Experts of a small language model.
Size: width 128, vocabulary 1170, 45.7M parameters.
Below are experts of layer 8 (counted from 0) of a mixture-of-experts language model. Rows are named router (the router's row for the expert), up (a neuron's input weights, with its number) and show model dimensions 0-63. Each number is 200 + 30 x the weight over its row's rms, rounded and kept within 0 to 999.
After each expert's rows: a language model's description of what the expert responds to; "mostly gets" lists some tokens that are sent to it at least half of the time. This comes from a sample of Wikipedia text that the model never trained on.

# expert 25
router,225,168,164,164,170,227,167,163,170,228,173,169,170,167,174,172,229,228,232,172,174,166,167,234,231,167,236,168,171,168,222,231,237,165,182,234,226,163,226,168,234,164,228,164,172,229,239,222,178,171,226,229,169,227,222,229,227,173,189,171,232,174,238,230
up0,190,162,126,174,202,163,188,196,248,189,205,208,170,170,167,182,196,251,239,201,227,226,195,256,195,162,170,226,195,196,178,184,192,202,215,204,252,179,198,193,225,228,192,176,214,206,242,200,201,217,152,215,204,191,172,211,173,196,198,138,256,211,260,207
up1,221,167,219,203,221,233,232,158,166,211,221,191,278,210,218,172,189,207,191,222,220,177,151,217,208,166,257,198,204,274,222,242,202,203,224,171,201,162,194,166,190,171,217,182,137,225,198,251,121,227,186,200,117,203,237,154,216,185,197,187,190,138,218,233
up2,181,166,215,176,220,223,180,201,195,158,167,180,188,231,194,164,149,169,186,166,220,201,200,184,202,199,236,180,188,172,178,224,244,247,198,172,203,141,221,199,258,224,199,195,176,236,188,273,231,198,160,212,148,190,175,247,198,178,155,204,225,173,179,241
up3,184,197,165,153,214,203,159,222,116,199,174,158,215,170,255,191,211,195,208,193,165,194,210,251,248,223,192,153,171,188,189,179,230,210,199,241,216,238,228,205,194,213,207,168,122,217,207,140,187,205,203,276,195,244,179,258,194,182,196,186,190,162,202,158
up4,202,216,220,229,175,205,190,188,210,229,228,180,190,164,177,149,213,210,206,196,222,178,228,167,193,161,216,204,166,167,153,212,202,194,248,175,234,208,159,157,199,223,215,216,218,204,240,220,176,181,206,196,188,204,170,194,199,236,184,157,178,191,246,224
Pipes, line breaks and digits in numeric tables like election results and league standings, plus word starts like Re, Con.
mostly gets: " Re", "\\", "rans", " Con", " Co", " Q"

# expert 68
router,229,170,170,171,163,226,172,172,179,232,174,167,165,166,170,170,228,232,228,171,172,174,172,235,229,169,232,171,165,168,213,232,235,168,180,237,230,174,228,167,227,175,232,166,167,229,232,223,174,166,225,228,169,231,233,229,225,175,188,169,228,171,231,231
up0,220,179,198,236,199,221,221,174,207,225,179,261,186,202,244,244,202,253,215,180,186,170,197,227,199,209,198,193,178,212,200,177,196,171,243,210,192,205,212,212,168,182,191,233,117,213,189,252,168,208,251,234,218,222,218,170,253,163,157,208,235,219,254,174
up1,173,228,197,160,237,194,219,194,199,193,137,182,223,184,215,112,202,222,187,173,188,186,165,190,229,191,211,159,209,246,210,232,184,205,210,220,187,197,227,162,187,176,163,185,186,200,196,178,183,172,202,198,139,213,214,166,201,214,189,171,231,168,194,218
up2,255,213,173,166,212,200,202,161,184,191,213,145,210,205,169,216,231,194,238,181,223,191,199,165,209,197,172,176,223,181,196,200,115,208,232,221,215,177,200,183,237,249,181,144,192,207,235,216,141,133,226,231,243,195,189,181,182,222,238,207,187,239,180,174
up3,204,202,161,209,224,194,180,183,249,222,212,160,211,223,234,163,217,213,202,181,170,154,188,187,216,262,254,176,205,129,243,205,179,213,173,214,170,175,213,213,192,167,240,217,156,173,173,230,213,185,186,200,194,152,235,191,191,197,198,196,260,215,167,190
up4,219,224,170,179,205,235,229,185,247,206,217,270,216,199,180,225,171,164,194,177,197,162,200,236,173,179,214,203,212,213,194,243,225,210,249,155,177,219,184,186,190,166,269,210,175,187,248,228,190,158,174,163,133,282,226,181,194,233,203,194,187,235,223,180
Word-initial lowercase d, t, n, j pieces beginning words (d-ied, t-ournament, n-oble) and Italian della, often after opening parentheses.
mostly gets: " d", " sing", "iet", " j", " Oct", " n"

# expert 58
router,234,164,169,172,163,233,168,166,178,229,170,167,169,160,169,175,232,225,229,167,181,170,166,230,230,168,235,173,165,168,213,233,234,164,178,232,226,172,230,171,233,170,227,169,171,227,232,221,179,169,226,226,162,229,231,232,226,171,188,172,231,173,231,230
up0,190,185,205,213,155,205,229,252,218,222,177,225,132,183,117,177,196,216,230,177,203,131,235,230,167,192,187,214,215,238,230,231,256,212,169,237,233,224,206,218,217,198,189,219,199,227,230,176,215,162,185,201,183,203,246,206,192,192,195,204,251,196,174,208
up1,221,202,181,195,234,213,181,180,169,230,223,158,146,177,207,225,165,145,237,154,168,180,185,217,205,175,176,189,169,188,203,192,154,127,201,182,188,211,197,157,210,224,205,191,181,191,171,183,149,194,206,227,234,187,208,223,164,231,217,218,222,194,264,210
up2,215,111,183,179,201,251,188,208,222,252,201,195,191,183,164,194,174,202,216,162,189,165,214,203,215,191,167,213,204,154,217,204,231,177,212,212,208,191,260,161,194,207,211,278,228,181,158,130,204,191,193,179,190,185,123,207,202,243,209,210,189,200,180,218
up3,150,220,205,205,167,235,219,180,171,227,181,233,192,228,176,206,179,179,237,139,177,228,202,196,164,181,198,125,196,207,176,159,194,156,166,165,220,243,187,127,246,228,248,161,195,204,225,186,180,209,182,179,232,187,187,210,161,181,258,176,207,203,224,212
up4,194,127,208,214,171,244,187,202,195,169,249,182,198,158,144,179,214,219,221,168,272,200,191,232,249,219,144,199,209,189,185,179,216,163,171,211,206,185,213,224,233,219,181,203,228,206,237,212,199,185,198,269,164,198,200,220,191,233,241,213,185,222,226,233
Word-initial pieces after commas or spaces, especially Eng in England, F in French or Finland, num, loc, often in lists.
mostly gets: " but", " Eng", " num", " Aust", " f", " F"

# expert 45
router,229,172,171,173,169,231,171,173,178,233,175,166,169,164,169,174,228,230,229,171,177,166,168,234,227,168,232,166,167,171,219,236,235,164,179,230,227,172,228,172,234,176,235,168,172,231,239,221,179,171,228,232,166,230,231,232,224,171,195,172,232,168,231,234
up0,215,191,212,215,219,230,183,184,189,207,196,213,206,194,189,155,189,180,215,232,163,199,189,203,193,204,227,225,171,211,207,196,218,164,179,206,199,201,214,192,170,178,204,208,135,241,272,232,161,218,187,213,191,198,192,209,198,198,207,216,176,173,210,266
up1,242,219,224,204,206,188,190,181,205,177,209,190,278,221,180,176,236,217,196,201,170,159,203,266,218,182,231,146,109,232,251,211,190,197,221,159,194,182,215,179,189,156,253,186,234,212,234,210,184,154,190,201,166,204,154,216,205,171,229,207,177,189,241,227
up2,187,188,216,171,236,211,188,214,134,178,221,202,195,170,128,141,201,154,215,236,269,202,210,212,219,227,184,194,199,189,205,201,193,135,207,210,165,191,208,202,218,219,183,223,194,206,283,159,202,173,230,174,222,181,188,248,203,192,219,192,214,165,189,180
up3,184,173,216,204,143,182,161,184,228,165,194,241,201,159,217,187,198,204,220,168,210,206,213,214,203,207,197,219,152,208,219,196,164,171,196,212,240,194,190,210,188,194,212,252,202,202,207,237,200,182,193,190,209,172,198,196,163,195,209,204,194,139,243,177
up4,230,199,197,223,184,205,184,241,219,170,172,227,144,198,189,161,237,273,163,193,192,162,207,227,202,185,211,182,137,216,255,244,223,154,142,265,153,175,196,198,216,183,237,243,228,218,232,186,192,219,197,207,214,184,196,227,143,283,199,205,153,229,210,244
Middle pieces of Latin taxonomy names and technical words such as Microbacterium, Alphaproteobacteria, synthetic, plus Lieutenant, visitation.
mostly gets: "bum", "act", "anc", "ac", "ib", "irst"

# expert 0
router,228,167,168,171,172,236,168,168,172,241,175,163,168,176,169,177,232,226,226,164,178,168,168,233,232,167,230,161,165,169,214,226,238,169,179,228,221,166,237,172,227,172,238,162,168,228,234,214,173,168,228,230,164,234,223,236,232,171,184,171,238,172,222,226
up0,161,220,199,215,161,174,182,163,215,233,194,187,204,136,173,211,183,187,200,141,246,190,165,207,141,173,211,165,214,189,228,226,225,191,225,197,226,208,219,221,240,186,131,206,149,189,175,215,225,222,226,206,203,201,203,221,172,188,225,151,198,183,262,201
up1,211,168,182,176,223,215,119,220,214,204,237,189,198,164,159,179,233,182,261,219,155,206,180,178,221,199,227,211,220,224,219,214,231,166,182,227,213,225,245,164,248,237,169,184,170,185,206,220,181,209,165,218,139,166,169,195,152,173,210,188,214,179,196,217
up2,214,205,206,227,150,232,223,191,166,159,244,184,209,224,214,225,219,227,190,245,161,221,210,158,178,166,207,199,233,198,219,187,199,205,113,182,198,172,254,159,246,203,180,217,211,144,240,187,204,201,198,179,170,181,191,165,215,164,160,144,193,226,165,205
up3,249,199,185,251,166,235,210,169,236,205,188,250,121,256,237,198,206,243,231,169,173,193,172,186,203,144,165,156,177,246,185,201,218,198,235,196,206,202,197,175,227,170,158,230,140,153,205,203,202,196,172,212,182,189,153,206,225,159,193,224,219,182,198,208
up4,190,146,189,262,186,199,222,173,203,242,180,160,140,199,183,203,241,218,193,159,177,149,191,207,159,222,163,143,216,180,191,214,271,196,192,182,189,171,228,198,198,174,131,174,221,170,200,182,210,246,213,213,195,207,159,217,219,152,194,215,220,207,228,164
Mid-word fragments, single letters and digits across varied text, strongest on album after Studio, e.g. oc in association, 0 in table scores.
mostly gets: " cons", "{", " album", "oc", " cont", "ism"

# expert 66
router,231,166,173,166,165,232,175,169,177,231,176,164,177,163,169,176,233,235,220,170,175,178,177,235,235,172,227,177,170,174,215,226,239,163,183,230,237,171,237,171,229,183,230,169,171,230,234,224,175,165,227,231,162,220,231,230,230,171,193,162,229,177,222,235
up0,229,178,195,204,189,166,194,166,211,222,177,174,216,220,269,198,166,194,199,215,190,248,177,185,234,199,273,214,151,193,219,299,201,198,196,173,181,184,205,190,220,186,204,190,180,213,220,183,200,226,190,250,170,188,177,148,191,193,156,193,214,208,253,207
up1,197,133,239,173,174,226,222,165,229,228,193,219,178,177,205,197,208,233,174,198,166,185,169,200,204,228,235,219,255,199,200,185,235,245,219,181,240,188,231,231,224,227,229,235,134,140,239,202,203,172,197,191,189,159,200,167,169,106,185,206,235,194,223,207
up2,217,235,149,168,144,264,236,183,189,167,211,257,235,197,178,228,145,204,143,230,191,213,197,223,200,192,255,191,220,121,192,163,143,213,227,220,161,198,150,212,207,198,220,184,179,215,254,274,207,187,212,200,172,138,283,226,206,240,182,185,208,221,193,184
up3,217,147,182,190,204,197,179,194,219,187,173,204,194,166,208,203,214,195,158,187,192,194,178,232,177,101,194,216,213,205,199,237,223,207,198,205,222,160,175,192,196,192,185,168,164,196,229,187,208,219,204,219,219,188,185,200,165,177,211,225,244,190,195,204
up4,218,230,175,188,179,208,223,247,203,210,140,184,207,154,198,168,217,160,257,227,228,190,171,204,172,212,222,247,198,203,204,188,182,190,184,244,160,209,190,188,200,207,240,193,195,158,250,210,213,184,169,235,138,168,161,253,275,175,196,234,171,166,193,234
Pieces following s, hyphens or prefixes, such as s-uc-cessive, four-w-ee-k, singer-s-ongwriter, plus with, and, including.
mostly gets: "rans", " time", " with", " including", "&", " e"

# expert 52
router,233,167,171,169,163,227,168,174,173,229,172,175,174,169,169,171,228,228,227,170,177,176,170,233,232,171,236,171,168,171,217,231,233,171,179,235,231,173,231,167,234,176,232,165,173,237,234,221,171,169,231,233,167,232,229,228,229,173,198,167,233,169,231,232
up0,171,176,194,203,222,269,205,244,216,232,169,199,178,189,188,212,190,225,210,170,143,174,219,187,191,204,197,228,213,184,218,209,219,116,165,223,180,237,231,189,219,247,208,176,190,187,256,158,187,182,259,205,212,179,134,177,215,195,179,226,228,153,206,162
up1,189,228,221,151,182,172,183,199,225,191,253,165,189,191,221,165,237,206,222,175,198,188,208,190,214,184,193,130,216,172,228,204,229,232,228,188,227,208,200,184,172,161,201,184,197,183,202,182,183,199,197,264,184,214,201,266,223,206,285,146,202,185,275,192
up2,206,174,175,205,183,194,210,182,182,208,166,227,231,181,188,147,216,158,191,190,180,182,187,209,209,216,192,175,199,169,234,210,214,215,218,205,260,204,142,208,188,207,185,186,179,163,206,230,189,217,200,250,181,246,243,190,191,199,235,223,194,191,203,244
up3,190,218,241,187,199,187,222,112,157,215,205,196,175,174,195,136,198,211,190,212,201,238,233,164,229,212,165,199,197,168,194,269,174,158,185,216,245,198,237,148,187,207,217,192,176,249,203,223,225,192,171,178,204,194,206,211,195,259,215,159,221,185,176,241
up4,157,213,213,183,195,224,177,197,210,231,183,210,248,193,160,186,226,206,215,183,189,196,206,218,211,171,145,187,208,206,189,228,211,217,202,200,218,175,229,224,222,156,228,208,209,216,217,175,151,210,166,176,183,224,235,174,206,231,178,189,268,234,204,224
Markdown table separator |--- after Legend or header rows, plus word starts like qu in quality, we in Commonwealth.
mostly gets: "|---", " qu", "we"

# expert 43
router,239,175,169,177,164,231,172,168,183,230,169,169,171,173,169,172,226,223,233,169,183,171,161,233,227,160,223,165,172,158,210,232,228,166,181,233,221,164,237,173,231,170,231,171,162,234,237,219,178,171,227,227,163,232,223,228,223,174,182,165,229,179,238,234
up0,250,181,241,181,194,220,221,133,227,237,168,192,193,197,224,217,202,236,250,261,220,188,196,210,173,159,173,171,259,194,141,214,172,185,160,196,172,214,237,199,227,237,250,175,199,225,172,238,212,223,188,194,200,205,193,209,208,170,181,146,178,154,206,210
up1,189,189,250,157,186,132,214,245,203,176,188,192,207,197,236,257,183,205,217,226,194,191,202,211,123,201,210,163,207,185,262,216,176,286,201,208,245,232,199,158,218,217,248,211,173,226,217,158,197,228,225,208,198,221,244,218,230,181,230,209,208,208,198,161
up2,211,247,184,192,193,218,197,207,252,209,201,181,184,173,235,142,213,217,223,152,176,208,183,192,231,192,187,215,244,230,214,190,209,142,195,242,194,195,218,187,211,168,210,220,224,194,239,235,219,222,227,183,164,240,139,198,149,229,215,227,213,132,144,162
up3,206,152,212,217,195,196,157,242,201,154,179,173,176,249,201,178,217,256,187,202,211,196,232,169,165,189,226,173,212,192,156,246,202,192,175,188,153,191,211,198,187,209,169,193,161,216,190,150,198,205,237,167,231,196,198,175,164,156,229,204,203,176,245,225
up4,150,187,209,171,223,203,219,215,130,134,193,173,220,172,168,221,223,188,244,170,218,183,245,197,238,204,172,243,153,187,205,156,189,177,205,185,201,204,189,177,222,227,212,210,190,192,200,224,142,137,182,213,151,229,237,207,223,218,161,188,223,195,216,188
Middle pieces inside common words and names, such as Linc-ol-nshire, burea-uc-racy, s-uc-ceeded, A-ir Force, g-overn-ment.
mostly gets: "overn", " Brit", " can", "uk", "eng", "au"

# expert 22
router,227,169,173,174,164,232,164,169,176,224,173,162,170,166,169,178,229,230,225,171,180,174,168,228,233,164,234,168,179,164,218,238,235,162,180,230,237,168,223,163,231,176,233,173,167,233,240,223,182,166,221,236,163,223,234,229,224,175,193,173,234,172,225,233
up0,220,167,199,166,203,190,210,144,238,236,251,192,180,225,199,174,239,174,245,206,222,194,234,187,186,210,229,185,169,166,204,213,228,136,175,205,211,232,212,205,150,172,217,152,221,169,201,230,173,213,161,189,233,196,226,265,188,226,172,206,248,213,171,228
up1,242,132,199,186,221,203,189,167,150,204,241,208,182,181,170,186,221,153,233,131,174,184,230,186,171,197,182,204,182,226,179,187,171,232,164,259,205,221,208,206,155,247,255,170,206,215,199,206,198,144,242,193,215,189,286,209,217,225,218,209,258,163,233,189
up2,218,168,183,152,160,225,164,225,212,182,219,169,192,178,240,206,202,206,179,199,175,198,218,190,206,211,256,226,160,185,202,180,257,235,187,214,210,131,258,226,247,183,231,175,229,255,233,149,240,226,194,205,176,205,181,212,216,229,219,197,195,211,193,155
up3,207,199,197,173,193,159,203,177,179,214,230,171,209,181,161,176,230,188,209,149,125,221,199,167,258,165,220,206,184,176,210,233,271,172,231,177,190,197,162,222,218,184,235,204,214,174,194,168,224,256,234,203,200,232,226,236,213,171,221,151,275,211,216,250
up4,196,245,198,254,180,210,243,182,190,213,172,233,229,230,187,164,218,206,266,193,215,193,169,241,283,198,232,195,172,206,219,192,204,185,249,188,227,129,192,191,200,186,212,210,208,209,194,197,207,171,231,216,183,192,162,187,181,177,241,194,138,197,154,209
The preposition in, pro- and develop stems, and middle pieces of words, such as F-ound-ed in infoboxes, to-wn, pro-gr-amme.
mostly gets: "velop", " Pro", " pro", "wn", "gr"

# expert 50
router,252,207,193,205,190,214,193,181,154,242,90,146,207,179,183,181,192,284,189,196,145,103,173,214,214,158,249,191,194,171,201,219,209,195,159,222,288,155,222,192,204,191,221,208,95,214,218,231,137,184,192,203,179,207,206,213,201,160,234,185,199,179,189,210
up0,177,238,195,145,213,235,199,152,255,240,158,197,219,241,200,176,154,156,237,213,251,192,194,260,168,214,219,225,249,211,224,226,231,179,210,184,125,135,207,223,175,216,166,204,163,219,186,220,200,190,181,154,221,170,150,247,259,204,203,226,194,188,168,233
up1,207,196,203,216,179,143,276,196,144,196,184,251,286,183,196,221,224,218,186,187,175,230,238,265,215,207,206,192,194,215,163,192,215,217,195,186,207,237,207,181,226,193,206,213,175,196,244,262,220,169,203,200,185,179,146,188,161,196,175,202,215,279,190,204
up2,253,194,222,180,209,192,177,149,244,169,177,173,221,200,170,249,190,197,208,211,181,162,204,218,108,209,165,191,213,217,211,174,188,130,156,234,197,157,146,209,245,204,184,265,215,215,197,183,189,172,216,189,221,206,241,265,220,143,197,220,174,238,184,215
up3,164,216,202,175,207,178,214,137,260,240,202,238,226,209,229,270,215,172,226,143,190,230,197,184,193,228,218,221,162,204,181,205,224,253,272,190,175,205,199,230,222,258,227,236,212,220,225,225,242,173,214,156,160,117,194,204,183,200,161,176,184,170,169,193
up4,180,204,209,224,178,144,198,193,221,160,202,214,204,238,195,162,178,130,170,168,248,219,200,240,199,185,174,150,228,167,200,267,178,178,156,217,169,258,230,173,193,207,206,193,124,173,162,177,218,225,187,233,207,212,195,228,207,165,203,204,182,236,179,198
Prepositions after verbs or nouns in prose, such as in after born and raised, of, to, on, for, at, from.
mostly gets: " in", " on", " for", " to", " at", " with"

# expert 31
router,234,170,170,176,161,235,165,171,178,230,177,170,169,166,166,177,229,221,226,166,183,174,164,229,228,171,234,171,163,172,211,232,235,167,183,233,233,170,235,168,234,174,230,170,162,232,244,219,171,168,224,232,165,233,229,234,219,173,188,173,231,173,230,241
up0,173,199,131,204,176,230,219,214,179,197,175,170,222,215,197,228,188,183,151,186,257,187,158,194,205,165,257,187,206,242,227,204,200,214,180,214,178,214,166,203,260,215,185,168,191,234,276,163,213,178,207,189,185,232,200,163,217,143,221,185,217,154,179,181
up1,231,151,227,204,191,216,230,168,279,180,188,166,226,211,221,188,195,172,194,203,165,182,183,186,208,196,219,190,187,249,229,235,254,132,192,158,247,241,235,206,204,192,236,196,210,189,208,203,207,204,236,196,194,222,153,234,156,204,179,134,141,177,222,174
up2,232,189,198,187,127,189,194,199,196,198,218,178,189,149,226,215,191,205,182,200,193,199,211,183,205,169,179,184,255,202,197,202,226,261,153,202,270,150,168,147,157,213,209,219,183,192,191,222,203,206,219,220,194,209,147,259,178,219,185,182,233,185,286,221
up3,210,199,199,231,198,186,172,187,214,182,228,215,195,198,268,215,194,192,276,196,230,186,230,176,211,201,171,205,210,180,193,118,241,194,208,174,213,193,214,190,231,191,217,224,229,189,169,253,190,239,151,193,146,247,234,202,254,204,189,189,231,160,181,216
up4,192,210,188,247,147,197,153,164,228,189,155,145,216,206,217,198,174,187,228,138,245,204,154,191,186,224,196,199,215,201,209,209,203,198,197,230,214,198,198,124,202,162,216,170,154,220,189,289,258,177,220,207,199,212,209,182,158,175,164,170,217,221,214,192
Digit pieces in dates and coordinates, mostly century prefixes like 18, 17, 195 in birth dates, and capital L.
mostly gets: " 18", "eng", "yn", " 195", " 17"

# expert 12
router,237,167,171,172,171,231,175,172,174,228,170,171,176,168,169,174,233,227,227,168,175,167,171,231,228,166,226,168,174,169,217,229,231,166,179,233,234,166,230,168,229,175,232,167,162,229,233,223,177,165,226,233,169,228,229,232,231,174,195,170,234,173,230,228
up0,225,234,183,196,200,175,274,226,183,209,191,172,137,200,209,173,206,166,222,201,183,226,200,213,229,208,242,233,201,196,217,224,166,214,178,201,186,216,244,168,192,171,233,210,283,236,151,213,195,229,199,184,162,186,217,250,218,182,165,222,154,159,246,228
up1,211,188,190,208,208,221,247,118,219,246,186,210,182,187,172,197,229,188,227,163,211,203,197,254,156,199,226,241,194,145,173,244,230,152,222,253,251,206,208,200,157,198,238,205,179,196,205,141,178,158,216,205,205,133,205,208,154,243,205,238,240,160,215,216
up2,194,181,152,186,227,171,209,167,191,196,160,196,217,217,217,198,177,210,231,160,189,195,172,194,153,193,231,157,156,194,226,207,180,186,158,208,253,186,228,165,174,203,204,228,200,186,223,203,148,177,197,219,221,236,221,217,198,228,193,174,221,213,217,214
up3,199,238,128,248,188,207,226,214,193,233,236,227,210,270,209,194,206,169,210,160,189,172,211,237,224,177,175,259,251,212,207,178,168,197,137,228,223,256,190,187,192,180,194,165,194,209,221,209,189,217,193,183,130,188,212,163,176,167,244,224,193,188,267,190
up4,232,188,178,147,188,220,182,187,216,162,189,214,162,246,195,212,217,179,249,179,182,163,156,160,185,178,226,200,193,146,214,232,170,179,237,204,173,225,184,175,183,198,195,198,184,271,214,225,196,166,159,217,198,190,225,185,191,166,127,231,229,201,230,188
Short pieces and single capitals inside foreign or unusual proper names, e.g. ay in Nahayan, Umayyad, Akureyri, plus ly in adverbs.
mostly gets: "uk", "M", "oh", "D"

# expert 18
router,233,171,174,173,165,235,168,169,174,232,172,171,169,167,170,177,229,228,232,165,178,170,170,229,228,168,236,169,169,167,216,235,231,167,179,233,226,166,232,168,230,176,231,169,167,235,238,224,176,170,229,233,167,234,233,235,230,171,187,172,231,171,236,238
up0,225,213,173,195,234,226,174,176,227,221,178,245,191,198,215,245,151,200,205,175,186,203,231,223,255,204,225,176,256,162,186,193,205,182,153,195,214,227,204,170,223,162,258,155,205,163,176,269,197,210,247,197,184,156,162,214,224,197,187,190,243,195,208,157
up1,219,204,211,189,184,211,160,233,177,230,170,200,215,175,221,146,188,223,234,213,182,150,225,156,158,202,206,186,144,183,222,178,172,237,237,214,174,219,221,206,189,169,213,220,187,176,191,212,216,190,184,211,244,183,253,199,231,172,240,243,228,174,207,177
up2,222,257,173,134,184,229,209,229,202,194,200,129,195,197,123,186,151,171,221,157,169,207,228,196,205,201,217,210,177,236,234,158,174,193,198,262,191,154,251,183,191,205,173,183,171,209,214,250,187,195,245,227,203,123,224,258,185,200,125,190,214,188,153,237
up3,212,178,206,196,184,211,171,170,190,216,156,232,219,236,214,224,195,210,257,245,169,142,158,199,151,219,267,194,143,215,212,229,181,187,188,261,200,210,176,209,172,219,192,221,169,224,255,175,169,235,161,140,145,212,166,181,274,204,257,253,249,242,298,146
up4,249,212,163,200,112,202,187,201,181,228,217,189,211,210,213,176,205,224,275,253,223,197,183,240,184,188,202,232,209,202,201,209,152,176,175,210,186,187,230,194,206,199,131,244,266,205,184,177,212,213,252,200,202,149,174,169,235,187,212,234,199,184,211,245
Opening parentheses with years or birth dates such as (1998), (b)orn, plus section == marks and table pipes in lists.
mostly gets: " (19", " (2", " (b", " 20", "ather", " 19"

# expert 33
router,226,170,170,170,170,226,174,173,173,230,172,166,174,168,173,178,237,226,225,168,172,175,169,232,230,163,229,167,168,170,213,231,234,171,182,226,233,170,236,169,232,178,234,166,171,236,236,221,171,166,224,233,165,227,235,233,229,174,195,167,232,169,233,236
up0,160,202,200,192,202,159,183,200,202,217,192,173,204,178,180,186,188,211,222,209,145,167,219,239,179,190,199,234,194,172,225,218,265,178,144,231,182,199,172,170,197,133,218,220,106,215,203,168,220,216,211,210,220,241,251,212,169,215,186,153,188,174,229,232
up1,198,187,211,161,178,194,169,177,161,223,172,179,188,226,245,208,222,250,218,130,228,199,206,224,181,203,216,196,199,244,153,169,196,201,201,187,171,210,157,232,192,298,185,212,148,134,239,210,178,191,208,217,157,198,195,209,170,196,186,193,229,204,208,214
up2,186,250,191,252,185,175,248,201,143,197,176,140,160,205,213,207,232,210,167,140,163,179,209,185,212,178,194,190,193,207,167,196,227,152,225,176,204,217,176,214,146,197,193,174,162,213,173,126,249,206,227,243,179,189,134,198,172,215,120,157,162,197,201,242
up3,194,170,172,214,201,178,189,155,209,235,233,168,238,213,186,220,213,219,164,122,210,212,227,201,228,222,254,216,169,175,227,187,270,191,217,214,200,196,169,191,149,184,253,192,146,236,246,221,175,215,156,209,164,218,188,195,218,231,195,194,163,206,196,262
up4,197,218,225,153,224,210,217,205,153,209,153,230,255,224,226,224,194,204,267,194,218,165,159,274,222,219,209,173,180,199,169,238,193,201,198,236,192,169,230,214,215,198,212,156,190,196,189,232,182,226,217,180,214,197,196,279,182,199,254,219,218,201,183,202
Common function words (the, of, to), year pieces like 198 and 197, and inner pieces like Ayles-b-ury, Commun-ist.
mostly gets: " US", " b", " against", " 198", " 197", " pol"

# expert 62
router,233,170,168,177,163,229,165,164,176,228,176,164,169,162,172,177,221,226,229,171,181,174,167,237,228,169,235,164,157,168,220,232,230,167,181,235,232,170,233,170,233,172,229,169,167,231,236,223,179,171,224,226,163,225,233,237,225,176,179,177,232,165,232,241
up0,231,185,189,212,233,229,165,267,167,214,229,177,188,139,207,216,252,220,165,290,156,211,160,230,181,186,192,160,212,185,136,257,190,252,170,234,176,208,184,178,186,172,187,193,185,178,159,157,119,191,264,177,161,191,188,219,154,145,219,249,206,197,221,219
up1,228,154,267,185,178,153,201,177,209,246,211,164,182,205,187,249,215,202,249,212,173,187,214,249,246,203,208,179,134,183,279,227,177,229,223,223,218,180,262,174,165,146,193,205,213,184,215,143,204,176,212,217,151,242,166,222,245,176,178,214,227,208,211,237
up2,222,192,176,221,183,193,182,225,230,231,189,131,192,214,189,164,200,223,266,162,197,160,217,205,240,183,152,202,191,218,256,288,209,205,186,236,257,290,187,195,236,202,179,210,209,152,226,193,217,245,220,170,221,194,178,202,191,208,189,160,217,203,172,162
up3,212,237,185,228,179,307,213,236,215,202,193,208,238,214,202,223,184,224,189,208,160,208,163,209,172,216,176,234,181,198,235,246,196,188,204,169,213,175,200,230,203,216,190,219,210,209,191,200,199,224,160,235,158,222,193,224,201,123,253,206,208,157,168,217
up4,242,230,165,184,188,221,198,235,285,164,217,252,141,215,156,196,177,226,235,232,140,206,169,197,207,217,220,185,187,113,181,210,237,164,172,222,195,237,159,170,214,186,236,158,238,222,194,191,142,221,202,181,190,189,196,198,248,198,219,195,209,167,170,227
Single starting letters or short first pieces of words and names, such as W, R, w, s, ch, ø in Møller, and year digits.
mostly gets: " W", " y", " w", " ch", " Y", " R"

# expert 51
router,228,170,167,169,172,230,173,172,173,229,170,170,168,167,170,174,228,228,228,165,173,174,171,235,232,166,230,168,163,173,215,230,232,166,180,230,228,167,229,166,233,178,237,172,168,232,236,221,179,172,225,230,164,233,229,231,223,173,196,172,236,171,231,234
up0,201,228,212,249,181,199,183,161,211,232,170,200,147,171,149,189,240,247,173,245,150,187,200,211,212,172,151,181,203,189,197,236,178,186,201,201,220,247,205,222,204,267,230,193,185,211,208,202,216,183,258,218,162,231,175,194,251,198,130,215,196,174,234,158
up1,152,247,155,251,181,157,224,149,191,216,226,182,202,172,219,169,193,180,238,214,110,221,163,201,232,196,273,192,215,229,176,196,207,229,184,235,262,195,227,203,213,187,191,185,218,146,248,208,182,228,206,215,206,157,215,189,235,243,165,244,138,207,190,183
up2,245,254,198,250,155,245,169,154,204,218,287,184,188,204,193,205,184,197,206,191,150,176,177,183,216,209,184,206,158,151,178,225,238,196,233,207,214,165,192,166,167,167,243,176,141,186,225,223,254,176,199,146,204,220,189,215,178,150,269,253,184,259,133,201
up3,188,203,158,240,157,211,173,211,219,171,163,176,184,215,204,188,218,204,190,145,185,193,215,221,201,206,187,176,221,136,194,163,175,167,252,226,186,183,172,187,153,218,249,238,183,168,204,183,205,164,186,212,97,241,201,174,185,175,204,183,196,215,207,236
up4,247,165,194,190,171,160,235,166,222,195,195,150,210,178,174,216,233,207,165,214,231,207,163,184,243,151,243,153,186,187,219,262,210,207,222,183,175,156,201,214,204,225,190,196,198,242,175,198,146,205,188,204,264,168,183,274,219,159,225,138,227,163,218,238
First pieces of split ordinary words and names, such as ab in abstract, con, comm, Leb in Lebanon, and ed endings.
mostly gets: " comm", " ab", " con", " bu", " ag", " pop"